Weights of a small mixture-of-experts language model, trained from scratch on English Wikipedia.
Size: 11 layers, width 384, vocabulary 8192.
Training: a variant of Muon for the experts, 1102M tokens, 8408 steps.
Below are experts of layer 3 (counted from 0) of a mixture-of-experts language model. Rows are named router (the router's row for the expert), up (a neuron's input weights, with its number), down (a neuron's output weights, with its number) and show model dimensions 64-127. Each number is 128 + 24 x the weight over its row's rms, rounded and kept within 0 to 255. Numbers have three digits each.
Before each expert's rows: a language model's description of what the expert responds to; "comes before" lists some tokens at least twice as common just after its tokens as in all text. This comes from a sample of Wikipedia text that the model never trained on. Tokens count by the router's weight.

# expert 39
What it handles: Equals signs closing or opening wiki section headings, paragraph breaks, and heading words like History, Career, Biography, Species.
comes before: "=", "\n", "\n\n", "The", "In", "See"
router:123127100102117188131127124144118135196178102130129139083127125125112115167138132128107157113105105128134173126128184120105117147130128129132143122129160114154119129130120157069119135167180097
up0:104130055124139114128147115166118134195131122131096130118133152106115119136129156144077152113117157135171135151130117103116095122137117133127142134140133117121123184144113151102109113125145120
down0:088126132108050114118137121073095109129146105149107112138122142133158127110121107128088126117098118138083116127141144127128145076121131142093072114122104147155140086158138105078107161135144143
up1:132121089132141177142117173120117130130104136137140228143146107140118124138077176128146153150135225110119116107111139123113116112128133134136128131129073132136120118057212153202129128090114130
down1:144112117146110141095135131139117119145122132147106097084128133142131137139126166123127122133164139153177125113130121130114137097101108151130118114137105145115126109159128155166140146139093139
up2:105121117145120119127118123138147142160139132112117105043120148153119137128127115107107126153147143188149132119127193155121153136138139123134142120097181119147124107150159170138129137094180160
down2:132116089094124139113091122133133151153112150142126096082154108117128156129094137092121117135105163100123145116088077127149141134196140152135144149128078075123107118170139159086128143155096144
up3:127120116104128098125131122132122142180119125122138047148117141142129146116144130107093106111183237137107144120117172148124129164152128135137137148166101115128135125134163133091132135178169123
down3:145137169124131140114156122105127122142156115165175102114131148136101102158116116117145136127131137148120152068143138104122142092124111067157087127136120116153122098130108139116149117138109120
up4:129126140121125093108131137124141134106129118130130086059117100144128151120142107121101134136150149114116147131135089132120124129161211138120113134183122140126129131127116064142137125102124154
down4:135104124158134163157094112140145133093141120140166096072135131131125114157179108089198168158150140161114199135101126111179133115119094116147118119101135132119130166173152127145122156095112118
up5:105121136135119130128111104125133164049098131133108085103114164120125125143132130130151111139241107128120136156127071133138135129117136128129120134131141125150126122120196128143135132120118122
down5:136121132135146045117135147148115109109094116164131165180109144136141135133126137101130067156110129152142129143130093172137105112136156128138142128139163132117125151139119131115126129147126121
up6:125126147145109144128152135125131142125147136134082067157113059105124114104141115132218130151117145129114111127139091124141141105138130139148125144111112143117129117138189091129127134110105125
down6:119107148174144127166154167125122162069096107131121184131123144147134141145154132140122148149140094151151121159140128138106115102112099101128113144131117159105123115116113112149120121153121072
up7:151147105112114111120152129129110119148166137109101202114136101162117116130152148109122142119081121124114110151138142137130135130148134145125102093100129142135136121143162136106125135093139143
down7:124135125110144138148153119153069094082131115103094177136118144136114098145175139113120114163081155138163131090150131123105111057139175128151123103147143091095124167118147158135139090143050117
up8:123140108143122145127083131123121127153118110168155131097134134151126133149127136101102132133137103147126090198163100139153116128091136131096191133126134141133022098116101109125144131161142115
down8:146128109137135154108125108112126123147107115122136108145111115098087135115142155140158112144135126142122138134133114189148162105109150103142111099129144099114160135107150141145131136067130163
up9:115126160154123172120114124135130141083171139137125049161142119141130137137136126122079154140131091121125139140131155129122123134113123129128132134127141116163122133115099125109136122181090102
down9:159137100102115133145125153135115120136140165164137126149108128096117141135084168120175128156097147118149138093105086159114149157083133107131132064127136115114124097151159123130133138092130135
up10:130127116137146038127136123131148129131140125154158128100125187123135154117132148124111122128206144090117152151133005126147131128126126128134125130118149124125138142132158134110132129139148107
down10:151195184154093146120130169098173127168078120160136131136176149117101172133135134105137135130144083166130139111117121153138147133152133138133162104118159114111120129151107106169106152127064161
up11:139128136115094127120115116132141134119105123127156180157150174161125139103125146127113105124115059120139152117125140118141128130129132136132138101122152114130131131132023142134126134119147145
down11:176158130134154082117102125133133108118113195120127117102073105149126151111144142128177151127080161161141167099140120146126121122139151152137134133125129143136131127131128122159141152137133134
up12:116123101126115115128117109130098121137151083144099052113121168131132134119141135120118145130087198101102152123121087105141114128128123111142129119131147143131135115126131119113125135089170139
down12:104165123134130152150164138159115103117143120112188106142152125158128115155124123114170106127108076143132135115119111145102113123092119076135132134141105152142148134127104068137152088116117096
up13:121127027132075177124124128131156126124150130136074107110146110142123143124135134123134138140111125158146156114124140128124136111125135137122134118128131129142132134140143115193130120133044106
down13:139130122113166106143110099133113101136112106096145123160131136126099127118109098096124093104134137126122137131121113095101106157125143121084060122116103167132113099149134128093112129131134153
up14:121158109143139046138144110116135102126129119122132137055104140126133146133129130124108107105042150099152115144129093110139130119150115131127109140147126148123131115107172127134133135132056128
down14:122143083137097053131148152115141120129137114113117135124128137146132137127142146133098113129140127137144085150149141121099103106142094113130126116135089165128138111117090128135126159170111115
up15:119116131101128072132129110135118125122130104129170113118119085140123125152132134128081145121126199155151148120143164126127109129153126140126116112133090132135123106125127109138130132083133110
down15:158097106145111124153098060120122113148159165106143113133127140151126109150088123174116143143125111137119134092139141099123079129090126086144108135094168112138147134156116113138163147087148147
up16:123114120048091108116136113139125125118146117140129129127111136170138121131127144134138146116118115176116101125117096122123127120146126108128118123166096119115032172144114126107147131133227134
down16:091124161159136130127100124190072109145150140092108144153087114096160136110155125149118141134152116125099151149084112148123172115108126091144114116098140154114124118117113092144152141146122092
up17:142121165099125162132122133133133119223155137130099113130133183128131119129122115134128139150180126120110176110112147120148132120127142126125154104108114122130129137145112131097130122090153138
down17:107122093138116167119146133085093099114148153139096120127143117122121171147169118126158134109126143113108088136108141146128083124118086119107083111150134124145136108078144126120163159165118139
up18:151112227139105036106133138121125144151168118126112168198151174139117090114141151115143126118159138106102146136119097131126117131137126133134122121115143136139127122163039142142137129098082134
down18:111107096097125118132078127143122122145176098116079107123090125123135126163138085167090126122141113120137129127145115114107087143112166112137101104160121106088119131147132159144118140126102168
up19:106114134125087122106115119144127141119083151129163100148128098120125102128133111126092145137115189197140164148142122149224137119126125185130126082116142129122099145100116122116132154136137112
down19:086152126089144095128135090107115122140164166135173148138092133082117156099140104121168111132143185110134115125127113112126154123133117117155150124111088097122149110099161148143098147110133161
up20:133113149136135090127115153152137135027152139146111125181146115123124113110134160133111133146136147086128109148121093124137126126152130140139139110111133128122128151124074111119136128085034115
down20:069122162136119146106151090112099108100113130135176145142093117123121160140124145108142109128098119142153124157136114146130124120130111073122100152145145090143138153106149133125154150112139111
up21:118139137146097135121120137132131113160119138143154099039098106127126141117119119122151132107165132138141114107116220105124132127124112148140128128115123117138144156184113137093114139113207174
down21:150075144112121101136147079139156156122101086121131124127117155116142089123118104105091122147124128139110137111133148099119126152134094107126127149129122075155143098112091169124113109122119143
up22:096120152113159167129103135138147109080179141155127110164177134131141132094114146141161140138132152112115121146118138118152127142130122136144152136118143113130139152095130120112093124113140109
down22:111145150148159129146136162143130152139088145096138131140140122065100140153144179121143152109136145123135129133126092123159154127166155084116124122105167107109127134131127139097155153156143155
up23:075142119123113134140143131176125081117122132130211116120148139132131169074119138122158075110132110149152129109140109106150130109108119138157170113118107119120126138117077105098130111126151122
down23:110125092144109082146139129123110124093074161135153151124115117149157116185084122108142151146164123105110168150105130143161142125164150119116150155124119113096154170148073172106146136129125101
up24:158144161131121173128120118148134136156134117141137123153101092127121099092125138133160108130140142150121156118143171136118113099101122129153131164147064134136136123121153123206116119143103137
down24:119158103119106159148089140138127110143074108148151123074149105146127154125169137147131069167168161128132169117141107057124141111142111154137147142132150150113126162152097108082144110135166174
up25:124148111137109112108132135118148111115123123116132138138120136111153132141102114106113149092095124113093132154140147138143151121142109122123126137109109157112111182113157125103107141113149133
down25:116105128120164112144158101145127122095099138082109152116111123114179135147152140166156107103155130153114100140149137136146085169136153134128116163149167123116138172153111138125122156145146093
up26:139122132154121167125145111135128111154104135103109133143154063112122151138126130127068131135064143121163162156142167148144136125112120134126130151098142140116150126092159152116140139177131132
down26:107150141123102126114137150121091173125135135119111138129077119153181126134099139150172138131113118131097110103097156115132141137100170128121132120136094133136145132113081139102145127067108128
up27:146121183139135137129122147134133131083108126129185067161121126139133130102130104125122187134169073082140111139126115127124144138137136126126121130115153132141125118048129108162140128088071153
down27:133138154111119080155088127106134111112155108114121118055131114124137103141133096173115143172123128103118184084134119123149136125120104149173098111094105119124114153158150165073138115104127141
up28:149131148159137119121132134123147121186126120135131170089136158135129137093133125109131170136169167146115131124117098118140136127111126123140118119152148136127130125156094082117123123198079124
down28:161129120127153114136086138144096117140089128132135130113152118113109109150201124123125088114142137114151129141111167156126160122139125108132112139115146101118126126101133075117143147102169121
up29:112113134126139128135129124093129034147105135125145137058117054136126114178127064139116134086163145138139148106123153123126143108103114128135133127130084126123132107121092160241140132150137140
down29:117134150108130143121128137120132108135129177113076113150129142159186123143134100152113106136133159127143138152134102155099145119053106114111126103139122120137143092093079124135140143110163131
up30:151115121097125147117145122138123128186125136135108149166111178111124132136152126125136140136166177125126117122122124133119153136105128135137148091112103118138138093147000135158128147096124132
down30:123149108136128125115123136124138121142144182150145086081132118137137135123157109129138124106116135111165154138134131157126090134159111152174130120110098111156151135128120122091117102075136117
up31:124070122103107115100123109126082128129126132124121123134115150108110152133120112121110121158131097097201128106146126150145148108173131085105127123129176136131140114064115132110138152095124131
down31:138111140117093127165093085123143169095114116152100117098172115132150140120101109124116095093124134145109129123129112131144105134121124146108115119112145107099080139147119105157149110134159122
up32:154114126134150075109147139145107130128147125104110138106130115109117150146127121115150123121099129082116130131125123110109125124108133124126113141146119129128135106128109141110129128144066144
down32:127127146102113192133116129143109113103141114134088114133124136079136129144131072165147107162099104140088131129127094160111132098082139135122093120151143162101131132069126128135108109174129144

# expert 24
What it handles: Final words of organization and place names such as School, Series, Network, Jr, Ltd, and place-name pieces like -ville and Salem.
comes before: ".", ",", "us", " Carolina", "gers", " /"
router:109132195090140051124128131112135117061127117125127133140138164152125127133118127123133154127199094127130133124134089145134116117145116152127133120135190148111133113131136105149135140143103121
up0:148174122092114091099135143129099127119119138144159134125163102084155124108097153118129128130141135144156094114136096137125128132126119144137108144135123135121100132088144136110126162101128165
down0:132135161155115144134096099150152136119152134173135108102158114126163150097171152112097179144116111148108129123118129106119102119119133118135112128125101146153134145119157127147113114145102117
up1:118145127096137149094178138128125113180156097122115119114114112150161109109154128123116108125175108138163138146138088160139126118138111108092202133076138121117157133116134100127117093186128132
down1:171135160119134129158100129130131105108123103114108136123128115143108161154144155103155154147171071120137210063134118128094125127145138134154094152110113104146133132106162132144157122067130116
up2:139139124113105157104124121255157104089133131109134146135149136084176146106133098126136134123153136081071151091138125128144145106093127148095141125139133148092121128085140133118144146140145121
down2:154129142131137150076148120182161171126146142120149164155171095100124104123152115138159120161151136147121143128146155100135125133098134122191141184094140124126127101146089100139117128127129118
up3:108132133136215108131157117124132110141139123193138153124128109117140142170133105106139150115094089130155137148143128107095158128100109123124148114147162144135136129124080106161122141142158135
down3:134129133106124172172138107129119143134213139134123104150178107113104166149143091098146114122138143138178132116124104126129112097132099081116121107126134157120124163099151119153099103148147099
up4:105131144112089117129093099078123142125098105145149141159164138167131134127123195127098130127077160110105110137120145139126118130140118119150128114147096166111105149119128113113119146161137135
down4:168159189087142109154148121113137127086137140095167134173105140143104138127136138123138126202154111165154102140151138105124134143118111125147066067159119098134188136121133127153119115093145119
up5:136132198103120107131127144117132125157157118130155068124159141113106138097119108117126130140125115088090133117130069109132147121143122151136139090106094156123132122138091110135119158125084134
down5:163119099103152143132097176127163127128093126163157122152121106130123090108131145117136139156110150133141128128121123156146086168107157109129113107108135124125164150166135105146132124129072127
up6:128144160125120100130117137103098129120144129206133168091141143114127120128144091140156137112134093102152144156141146132181140105097101135124168117113122156112113124153137119163118117071163142
down6:111134149143101178148150145122135101150146168128183102120130118144090097123119160129125089086086104113152158126157135139123127161117148111132147128097127146131085106116098114107147094138154115
up7:106134138110116094120147117144116132063054114089112132133129160073137142136119120139114127116174113153117151149139068162143109123094095154120152135139207135117136151117178128088121100187178142
down7:102126111097087068111157145119108064134098131130089138137114116119123096178144101089088140107145165143142117121144110130134138126145131119073157133128105113142152111162144128115142101113085155
up8:113166135100111122099141147137150109144114110120163124146150115161160046169104132117108169117138119140089123171152120148142144132134102146087164095134121157100134178103122125123149198130142119
down8:077132124146095154103123175162174105122150128116125149118115173111116130160155133116151141130141136110133096121156101125093123167114136106125130195116095135143114145109104114149114089121107161
up9:139135067122149119133123119126177104153108154131167120237128186146136118118115117124118166119131059129100137155133138111115124121121101134121136100134130146106138129124072130145119170086125162
down9:128128092149086108152133126120094145146110137140108117172151128176137133138148152134182174132127109118136126162101155165141149099115111119145114115118155124153116137148130110098109125145130157
up10:094169133095130163074118121104157143084107120120137159120122111118171154139126108132156097118116150065165136134133128133140120099128149166126126146149053117095123117124134133156160106131145112
down10:108115124162118115133136101127100114172151094115118144117092191162080121162138111109144155133172108110125154115112108154088134107129123109142115102120121104158146117142148128104127125154126098
up11:112152102108101128100127142119158134096142111087145138076143139138134106147100123116103109128142157112106143136138143129142143102076112103127148104145125147096150160127136155179141173144093109
down11:130137107104113138165103174142113153114150094168128125157147090128105137137096140150156070150149145146144142136140090104144078116100065088135105126085121130134065098132141137137087098156139093
up12:148127106103149142110152131128104124121110140110087109135134141116140139155124138134116146137147135155125114142146070133158118143128101140119152118140126135104134164111166101084131132074130156
down12:140108152133166109117137147114132126117129181142150156149177143103118110120067126111156154116093095166120134145093076084129117085124153152121111121141121080141126134115120130153119134154127124
up13:094132113122103103125124157125113128117108092094131150152101095081140139164118100116122165100069150121103137132131210123122119140124153108124119092142127133120134155114166136146149159168088159
down13:103088100125159107142157108098174098125168115101126140138133120126098073129105103176143177110149106140107131159124152091143136105148140098080130142119132097127143104106085164165123162148149144
up14:082144133119109068104139105094156134142107108115120098138133143147143119140111107130123129092132070119100137117130041146135120124132125133122134151168136129111096124109129116120107118125220138
down14:149101090116126138128137140142128154087164109140128122097102094136137088170117126151147150116142156142105155129119156111115086127121118081141143155116126130138142132145124146111148090125076118
up15:101139128111110129123157166101140122106154113110159139132153130159167054195103127101109164138149128146116122137169126154145118101114100138093146100136146182116139163100133126148129234139108121
down15:125117151105105135104122098105142149159127142115140096123120087137109128107104135150162160134145061139070120147106101081127148157106156126115126120101176146151058126158127119130146156146136125
up16:125144129120147138115123129111148130133154105053128139147102142141158113125101119136161162118107147139114118156157214148141132104143130144128130099119176138130116133123150129150130135178190096
down16:099146106139101146129151134139159122149161129114129158107118079114134156089155134098141128122108153135158146155141159105145093096170127120143132140124100139100108123151168138119129124129121115
up17:134167048126099138104145118124178138142104107153176140122139147127161102147108176101109173091119142100122114197156118140129154105142108129096142130150172149109141168105149113130146187138159122
down17:122160169079131137150130140164129122118125115164128119111107089122161143111120124126136094132116099112102114148128095111118099116110106175096117075147127101141165180109159134107145158119121120
up18:088149123089121124120139152088121096168144104123152158137134157118144125138099116081063135112162099144106118161182124160165150120099120153105178107162145142106139149099110094145143137170118169
down18:101176147140114131107117124124152105139108168140138144195155121092140075104121111115131156116161128094102114122122121095100163102153108139108124116167133147116152117144117124124165100098128153
up19:136128146150110154107121135124111137109185133111113112147116118146159140141125135133141084191133098148069122131131089146129133127129135148105109117126125120142128091105141141089184109126154143
down19:133147149141145096139112143148197125123122121124115119110154138149096115105130139149123175116119152148143140155128124117102130142080095086112105141117121145094153137140151105145150133099128117
up20:102122171108132072122140150075114124119135108175104129151129167100134114123123125093129102135113157152117158156134152141128127131097100099127135113147173143149128132075120084091120149159101144
down20:088109142110123112087126139126107114144140082122106106147138135132123118107109144116147135119125087115091097204132145139115098126147127132128098102128177104144120122122100139158103127111142137
up21:136151140081110125120128137132131156134101104136128138125134125107143102130124151105108137205105115124139142123125066156149137134152130109120134205086140148114118144130098143124113139145108040
down21:128130129131118189107125156111066113103100109128151138169151138119130158093165138154143135119113099096149145098115119154111166134128128161130113075125135136104147112100156139081130104116103147
up22:113127124136132108108099092177117115141112120101127173114147123201129125158137129094114164112164164108144137174145101167132142137141144128128142122123078100107146127127080107161149138134138154
down22:096141089132122168132123111146158121120106151130176114156147105096098120134116082158154125130070136138113144094150154090117105133116112163159131131111133119142038102113130160175107106146124185
up23:113130081146089133152125126197119150089084112141108097133146124124091172126122124126114142170169157201117177105128059128130165136119122084098119124151149136124094108088099089129125140171132140
down23:145129113145124128134121151116138113120166185129126140100148164151171123075149101136091109126134095105088167193151134123154128108148125139125161140152147151079131091146102133106110155129143144
up24:118144140107155110122137153096152121176122000137140101140160142154130107153106106145103116127129144089142126115174109144110135136088128154124124118144183139134122131122145155129143134132091166
down24:117071158135106136110119116091110130127110130166136109141148144084150173125139129137119125150110107136147153152122113120127107118109107137111124091124106134154133136150132114122115140153114106
up25:107147121090120091103137157107141121122154088105149138109148143154154095154117098102110167110119135132094126155165147169155134084088106131094156096130156152098134145081106114132130159105119128
down25:112071114135132159103147094143099153145141099098138093117138092120138135105099113086120164155173171126184149162103085096172097107128098079113155125139144108153103141100180111117169146139160110
up26:123153090098137158111132100139148135091112122110132124150149107106128119126122141133100131117166153201167121123126136141113143115120132086114089123153133139139112153107115132095149141135107147
down26:100131112139138102128118104158133070112159156101111108130130143160116127087107102133157105131095137108124123100142141167155148080149115148128184113105167146117127163141095148116125117122129137
up27:093151178098098143119130153103145130117111131125099112101143172181131147137130161114129132100118114164160170137123191142128129151107148128141130109127115117170117134101114213101106130118100153
down27:114134136130110128156169111090124107104123143184093092151127164069082099104157093159114144133100134121149124128169152127134114126098127142053142143140137113133135113120105147112128103108103132
up28:123148119091162108132131142158119091098147132129161128148098079119154150096108131112122110134108074118101167126121119105138171122164132167135112130132185146143101120106098107135132109115152145
down28:132117126098106071149130104106107102106160138136112163145155133114173133131091136125188126149113120086125130112097164130136147093106147146113120100153101075101130126121168095179126121141148071
up29:106143104116084105126151137089130096181092157164145089131141145103149122133100124126114151102093145109142153140130174146142174119102117127108134165179172128109143133097096093093151126151104166
down29:136146142127133069112118099182129157118084137138125179106139132137141126121157103104110138110142178101150160110097152153090177136095117118140116135113121157052167115168140131137129155097155133
up30:072115108132127088120118152132136120129134100130255132152124098068131088146130114142137170086076150173180130116137154123129129111130141133135122127122111134121107151114166112136114120176062139
down30:096113100126180159122093146139152104146129151108126137137143116145118126114114093151137143112137091154122128124195111155140164111075137122144125144128143142104126149140091125164102105097205136
up31:119120106129144210120128113121121125084122114108147081157115124102122122133154114130119121106057188129114156132135194131120121106104111132134153135155057138073153182116117149126154158151090148
down31:097163107164134112108149121148090097150094141147150136139096129120127115068159171121144113115105118122112089125144123115140170098123126113085105111123126107127137161125148089126147156109161141
up32:131137096122139148117146123119140103202149114094139133119117128106097115111122098155130083104138168110103156150191077129122119153110122144144131094083157181115187131131153140110138111119076121
down32:112113095133219129140143140160058115084155126089107111136134121090112125146140125105184154122132147144090104139153152150122096131138097121121070085153154117113125104081134073148124095148119152

# expert 81
What it handles: Line-break tokens ending list items, table rows and taxonomy lines, before a dash, pipe or heading.
comes before: "-", "|", " -", "The", "=", "In"
router:131117098143150174133128149148139139156117132103121110148114092149132134120118103137133198105107048096153108184133144112129146111127126131103115102132154125118143143027098105109127106105129118
up0:125131116115125116107141140124092127167093093112151106153124132127151133116121172129255094108105108111130136132127113127133146113141126097141129141122134121146129139072150094128125116124094114
down0:056148120140177178135135119147179107124062097119142149083087116118148086125125088152079122170109095107168139148135096160136134175170149113115128126149071175128132122097090124108142122137120124
up1:121130138131132186124121137133147124006156115144109213143123101163127133131114099125122143148161104139133106110126149126132135119117139117132127128123136150128121146022204155113134130081073140
down1:105148153094126126123136107148154127057184131150154171172155133119137141088110141176065160141135143136134137134123115138111116143113139126150094142149150156159124131130150128137128099129148101
up2:127143111136138084113148118139131125172094131119125172122123186081145147143132162107135154129051125153117140154116129142143162132145117084122160124162143128130106101184180118120137132106198132
down2:136119156153097130146093152098140128138109168117139110121112124164112124125120142140149112127085103119107093162105173122119099115115148168152116104092163168097136166122132144131121114125147155
up3:188132148102122139136152132104108099127129103134144100114119145147120118148120124122111134143104156121118144118181192146150115109101144123127152123152117140118136169109120114097123069155121124
down3:123135082140160134135125134118129081071140124137152092130103113133138133136128127119118132163134105125143134157120086141128089100109124121117124114163113154082149133109144097164148139143157101
up4:128140152131103145117131123130142146099148124135147153105135141141126133137129163119131130150174136125144144074118170142126115110112120119142131106120061126129120119216067155132131131074163132
down4:113114142097148119149102159130111131115051145130120164135167119143128158142114113121109126137126113130115106181114069133100108206156165128113103116109140135131138188061123126133105076165086074
up5:134121115128098194127124098132113143171141125125114118117126135107112130137124108132128131122133138146141163157142171147122112117094131128153116118134149127146123126157095101147106123214137105
down5:136161137107119136153147115148129102092116152134154094175120113106107158085148113089144084132101165137126103140149120108127148151145132159068169098137132151166125130126143100155148131141107139
up6:134119181112131115126155135131128112118123133119091066093125157160101124163138153132079069127166121112131154150153131129120127133121111115115116126145162121126168153122065121093000154132150127
down6:134135107149071145174087072136109138108135140123084124132089142126107159118100094129116126109152126130107145129139120143128151166136117105169130090118116155167143106115113139085131121120093116
up7:139118049140135027127147125139122134178133112131138152122111127086116103123118143124129118107091119087117115112136085123117121080086133131124121133155074135126138111106104117146152132100123218
down7:112138131133168093128151131122099153133134125125090125131095075120060107126139113143147107105065136161134103093160128109133109122099156134130140107160094103131145141112162142130140171117106170
up8:122132163122151139131115127133147128113079136129146082112122163130125128132135057118116169140109121119132120113111142119133148152139134136118125106124105136121117121179134102096124114064102130
down8:149123139116105123095135077125130133140118109136120089113153133118133126153135164150126084106119124132125158101141117129092088117117132095133156149154118143129122133141159075144121155208163159
up9:126127154117138140131138136121107121136063120128155147172117123106133122134124106124110115139163147111128131122130153153119133141140135138138136109125128121095127136148146149194123128048118125
down9:137104132136131159117135152146105178144117164138115124135096139107145094114085138116126143106092116151147137104127117108136183133150135138169160125111148081106133121087119143103145108126133095
up10:129129097133128098115132101138134134235096135137112112106132098124127126130122159126106086107083127122154124146116091143120150150133117121126127141135189129114130128245116154164123121148210123
down10:159115181123104093157132154118155123112121088136130150164129168153141169164153102140118118106135128141097144131105149127109115106174137108120122132112085152121112142115084113088113108157109141
up11:124136107130136144134125098113151177162117151148151121195130119142117111094120123109158106080077121166150147121141115144142100090111100117133156147114087163132120126147097131101136135130139132
down11:118147113159110081135140113124104113109092133144127125130133116156111109174116114159113141171118143139153124089166144104123135109123097080148107128142132125131087119099123110130132097131164185
up12:103132138148138179159139127116139133121121140133101057082139089102125127118117114139131119097125134148138090113122163121122094145138132137129138125142134140127146134035221151147121125185073119
down12:145131095130126133111133117107121144112124097094131112190131124099111131106126171094128135125151167132125128142099133145158131084175139149124133145139113121121129111136157091111134143142169130
up13:118123094092136164103125174136157144124083125125127111146135107141143130122129110133140154132124130138135126121119121133124132110121121073129138048136151134136077123162113147114148135076120160
down13:146147117112114158128111087141097129109128130105181131147137079158124123079105153106071156140156102098167142146127131130169119172174128125120113130145143132115131125131126140072127163098146131
up14:143131133128127137127124155128125124048167129127120098180123082123122135145131158131137145106074096126136137085123094132127170121133123120130124125120172121120132136179111164182125134074102097
down14:113086128099111193103108139143158109124117166123085145141141117147178116132085153117110136134183139160130144096124074158133119195094098126135088102153146076113131161158113133173138101153127148
up15:137120154129130204128129121141135140047120117148152082228139115114118120120112120126129144152151124123138118133122129135114117132126125119118120112130100138136116108106180107225133123159106136
down15:143140144123130111122099111111146122090167147115173110118164136126104083121147145118124157125090109113123170115167110103147108111068135127111114129112097094149149110114099144122125152125136152
up16:122126055116158173132124126127128136062139136131132097133123140089123137117120115172118147142165118118125116142122087138147106117094123126138125133140129125134133139112167146187131131167152128
down16:145165123144141128157134133128117119130133132132135112146139134124154109129134196058148168124094167123148118097143154147114141189179136142123116123164122133145130119137138122120156145071120160
up17:117124143130160204135133130134130112094159118129137089148127103147126124127114088129120120125100124150127113118127067137116106128122130129128134140108143129150128159073156149132115113162141138
down17:168117116141110148142127111126143097119116129161145093094099107093096150115153124091156167113161138139119106091142116111138145121129115117115134145138137108132128111153149128110153108176163171
up18:153124134125126060124127134113115130163156135122126164149142131138124116120132119129129165132165149124140116125146121134125134103129132138135133109133139116106131129194093122100130130133110145
down18:104084124144114143135128062105163118118108119153126145097132092160102183100065117191126046105159147158125122074134107127121108122084131136100121118122119167106125150112101089143110180134130133
up19:110134158125131155124140114147133151069098118115158112092130230140152140064121137124106138135190108124121085148120079139151136139130146115126137138114130136125122131048213094117148070182070123
down19:134131133141080125129114182100102108173120142152131096139126093128123067131150111092181081148092116083151126145116176136136149154145116127108186117136102087131123145148153102155106165070178143
up20:119145130124111125129169045138155148107166131132170136151131097132122138131132126133105102152163098123124131116137103154142143114128136121134135169118175108114142140125115115161117122108131145
down20:178116148151134099152126166164129135127170130121110132143129161104118134142150129107126137122094118161111140177122100107116104105159112129140147140089113091116111133128150120133121143087109115
up21:117125107120142117128132113127125143179128123131100125084116067153122129128135175116118143105151102136149160140131176114144099123120109147144119127113130071124146154119143146128105127118144130
down21:123115122126183086147110175152112130133132150106092185098121139108107149135121112135133140153128138110147102117136107168107136160126167132097162125138133171137139103189121135126148131150128103
up22:109144171119135137126133116128112135000115116132136111129152161096126125131126086124104127134120082123140069130139161126138148108123134124106125136139145147118113131027041105131142133137134146
down22:111121113110137126168141078082144069131132105102170145131126149123103113121142168115103131114114099131123132174179162130127123128130106121137130088126094096159119139131104184124113168106166128
up23:138127119113126032129121116131120134057085127139176154159150126127112117126117137135143135141114131089151122165128117141114127127105134129136136118103150124117135120214115125099137127055152146
down23:117068130131183174120114127149114128122166109124074120129146120156170131142096107170085087145169111136104107116136133143121109140142136145109172093156088088135134110107098111125118121087095092
up24:112144130151131155122155146101131121166137149090128068142122124151133121123130110110087109122125108091129142063147148146140133125127102089111148132081135135115069140104156115132137130104150156
down24:117128145128105157162140136161129135114159144168129124152079174109104151127139121123136155129153187091149141102157156067097130095180113105111153152127111103115126137133117095153128112118120134
up25:119131162123140148127125120131121141070161116127117186119112109112126131136130141131136155136142112128130101178142156111110150127114123121125113152119193141129131127110135119106126127128139140
down25:125143133154113143133097128165105145150190095129104087103109119106132150144119107118135144126200108114115152104134128141097115119096094112129135108119143141142145106150147181148127149132121125
up26:121131154118121193129124128113131107141140115139127131085113130149127122152132130116130136145101153159149114093117101121136144129125127139130138135138038122152137138124198098126132131133053160
down26:118066108138139136126156114146110129126083117129127130161131097140101158179134110119075163109150104105146145110137095160141166166156128131142125114131185098102118112081097150148134096098098082
up27:134130080120112152121133119130116127179177117136150096180110090148122136139126146124130135099119157125141110139123054121114141115137129134095116118128162127141127119144111136084126116198163109
down27:142157130108141074118133144121105099122112098097137120122113113118153116095116176164117111127141095170103098144131123122109106171114141119125139137173154149091120176161155110159146100157096148
up28:121144115110127089112137117125108117153150114128097174157130057143166122134132135119150111182086181139110133077109131135129127118151135117094158137149083123111100133129119099117145132105126151
down28:115113081148135129119137142115114106126115122107143151130140102078114152138128116130135157124171143108121112123140133095126132185172115152157132102114131053114116135126090123180125117117142146
up29:117144143113115162118138142117140130141139121100127131097129132201121117097097095123123156101144070114104131098138184130124111137113128133119117131132118066110152157133137137131148111114144152
down29:123158111120120103108098102143118162112131117106148122107158165159117179172144114131157085138167147112101144157166106140118129140115163117154125085105109147147116132099124159119124159113091162
up30:114167133106141149115132118150133125138123132136130156115133082118136120127122083129123146154151155142127108121129107132116124128142142147110129135135159124128118166082139123149155129147132134
down30:160130093151104111137127109120133120131174123097137152111138102152112127132091162143143097141121113138112154113088153113071122100168178149161137144134150141177136141126092085132118130151097109
up31:145138134122145085118126117115106105193143122116124113139127205111108127119126174128148126107095129087122133121127039135128117121111138118139132144149139133133125122194119113039130133186164149
down31:133105140133125148130136116119157120142084133142149120114123099161145126091131105157142073115120111153108106165107176140154121078112109117115071085131113147146117133105123111141127102106124166
up32:118125164129169144142121150144101137134084116131159137147137106163162117114128123118122162143103107182124133131135131149151142152126124120138129114138108144132106144115226119167114124160090138
down32:129140148115070174091129144100153136134135147156086116082136113107118119124126135101118121148136179146119137109131129154159135137157090147138119132126173132137112132146093120147136080141152122